From a checkpoint of a small mixture-of-experts model trained on Wikipedia: 64 experts in each of 6 layers, 3526 steps.
Below are experts of layer 3 (counted from 0) of a mixture-of-experts language model. Rows are named gate (a neuron's input weights, with its number), up (a neuron's input weights, with its number) and show model dimensions 0-63. Each number is 50 + 12 x the weight over its row's rms, rounded and kept within 0 to 99.
Before each expert's rows: a language model's description of what the expert responds to; "mostly gets" lists some tokens that are sent to it at least half of the time. This comes from a sample of Wikipedia text that the model never trained on.

# expert 46
Infobox field labels. Field names in infoboxes and taxonomy boxes before a colon or heading, such as Known for, Genus, Species, Country, Branch.
mostly gets: " Species", "See", " Total", " Genus", " Candidate", "Scientific"
gate0:39 47 42 50 56 34 63 25 42 56 39 71 34 36 35 43 47 76 41 24 60 44 41 46 43 56 73 60 49 59 28 38 62 73 40 59 49 31 23 58 51 34 49 40 40 73 42 63 55 29 46 50 56 37 50 60 34 55 51 47 40 51 73 53
up0:71 67 59 53 54 66 47 78 47 56 58 51 68 45 51 59 49 46 31 34 55 41 46 35 52 70 67 39 53 42 46 78 48 43 51 52 60 49 57 50 57 47 44 49 41 43 70 31 60 37 60 35 60 68 28 25 30 48 62 42 57 59 52 61
gate1:63 61 58 44 46 51 39 48 44 40 71 61 50 77 41 60 65 56 72 36 65 42 58 62 35 43 23 41 53 50 47 40 51 52 62 69 57 28 62 72 56 62 39 54 46 41 48 61 42 50 49 38 38 50 52 57 57 54 40 63 45 75 32 40
up1:60 58 63 59 46 51 48 44 54 46 62 62 36 50 51 89 52 52 77 29 57 35 44 38 48 57 49 66 46 52 42 49 46 63 42 51 45 28 59 47 60 65 31 32 49 31 58 55 28 45 63 42 43 48 45 43 64 48 52 38 42 53 48 61
gate2:37 50 36 45 63 35 45 14 53 54 60 49 72 46 54 53 35 63 41 56 55 47 40 46 39 53 23 44 55 49 69 65 31 39 58 46 49 75 50 60 31 48 45 47 53 47 49 59 35 38 61 50 56 63 62 61 53 51 48 55 36 50 55 60
up2:69 47 75 55 42 58 59 57 67 43 52 49 60 39 53 53 62 72 59 45 51 45 50 34 69 51 53 47 57 59 63 58 75 48 57 46 55 24 73 36 34 67 69 45 47 45 32 42 50 70 42 50 59 49 33 58 34 56 38 47 51 34 56 84

# expert 43
Wiki headings and markup. Section-heading equals signs (==Career==), bullets, closing parentheses and labels in infoboxes, census and taxonomy lists.
mostly gets: "==", "===", " ==", "====", " ===", " Total"
gate0:75 43 47 42 39 46 61 35 58 55 48 60 50 58 41 50 56 57 40 72 53 50 68 57 38 39 47 50 36 52 44 52 54 37 34 46 34 42 69 39 64 47 49 65 51 77 42 72 45 63 51 54 42 63 46 41 44 43 37 56 40 22 48 49
up0:47 43 53 51 39 49 61 57 57 40 50 61 51 56 59 58 57 54 58 46 43 24 54 42 74 53 56 63 55 67 46 41 41 47 45 52 54 54 56 50 41 39 42 42 48 64 33 48 36 80 42 57 59 39 54 50 39 40 47 64 36 58 20 48
gate1:50 45 52 53 44 46 43 66 75 46 38 56 61 62 30 64 41 44 58 61 66 27 48 62 61 52 31 51 44 31 64 54 43 64 60 70 38 44 53 48 47 40 33 53 64 72 71 58 63 54 57 45 47 54 39 39 55 62 43 45 45 39 53 43
up1:55 48 41 48 50 54 43 43 56 62 52 69 55 66 37 67 58 49 49 61 47 35 55 47 49 36 44 69 45 58 53 75 43 77 57 58 62 39 38 57 68 40 36 67 72 64 60 68 55 35 41 67 43 52 48 49 67 41 47 39 51 57 30 55
gate2:45 48 66 42 41 55 45 71 74 40 47 37 56 69 57 35 58 50 70 55 66 43 53 29 35 36 59 42 26 55 47 56 60 48 38 48 49 48 65 40 55 38 50 51 60 41 48 49 51 49 44 55 39 41 47 35 31 53 44 52 26 61 68 52
up2:45 44 80 23 32 49 33 68 63 36 47 35 64 51 51 64 61 46 58 59 55 35 33 38 41 44 60 47 50 48 35 55 59 48 45 63 59 36 61 23 76 35 52 54 44 64 55 44 34 50 60 51 29 62 40 44 37 53 43 38 37 46 69 61

# expert 34
Line breaks, headings. Line breaks ending list items, table rows and infobox fields, section heading markers like == and ===, and opening quotes after Motto:.
mostly gets: "\n", " \"", "==", "===", " ==", "===="
gate0:49 34 39 24 63 49 56 47 64 61 53 71 68 59 35 39 39 40 40 49 38 47 55 71 56 34 65 56 71 48 36 60 68 59 55 54 40 54 59 55 42 60 38 75 52 24 53 40 67 54 56 47 55 59 42 72 59 49 64 63 63 55 49 43
up0:54 38 65 36 63 67 63 57 70 65 64 39 45 55 42 35 53 27 59 39 52 42 47 50 48 42 54 68 60 56 37 84 64 66 42 20 58 48 46 43 52 50 36 64 58 66 63 51 48 29 59 53 61 58 48 49 63 69 70 61 47 40 45 31
gate1:57 72 44 47 50 25 59 56 44 54 77 52 53 47 30 50 55 51 35 57 52 60 62 60 33 44 30 51 35 61 50 44 61 70 53 48 42 30 56 34 49 52 76 51 36 55 58 52 48 58 58 50 42 50 51 51 55 62 41 45 44 66 46 49
up1:48 32 79 50 54 71 23 64 59 58 52 56 54 54 55 59 48 51 66 57 49 73 35 44 53 69 54 46 64 43 57 62 51 40 29 47 54 68 52 47 46 59 35 46 60 37 41 47 57 32 32 58 47 48 41 49 45 41 58 55 60 26 65 25
gate2:64 49 52 73 43 52 50 41 65 39 52 42 40 60 65 55 56 54 44 47 52 46 39 55 37 54 53 59 54 47 39 67 48 51 54 29 51 54 73 41 41 49 71 78 74 58 63 52 51 37 25 39 51 31 51 56 59 57 47 59 65 39 50 54
up2:44 76 30 66 29 55 53 18 49 42 67 53 42 71 66 47 66 33 34 47 43 49 58 38 53 44 66 34 57 61 41 43 35 37 49 49 42 41 68 60 43 53 56 64 65 55 41 53 46 48 51 46 54 29 57 44 54 64 67 62 48 64 62 75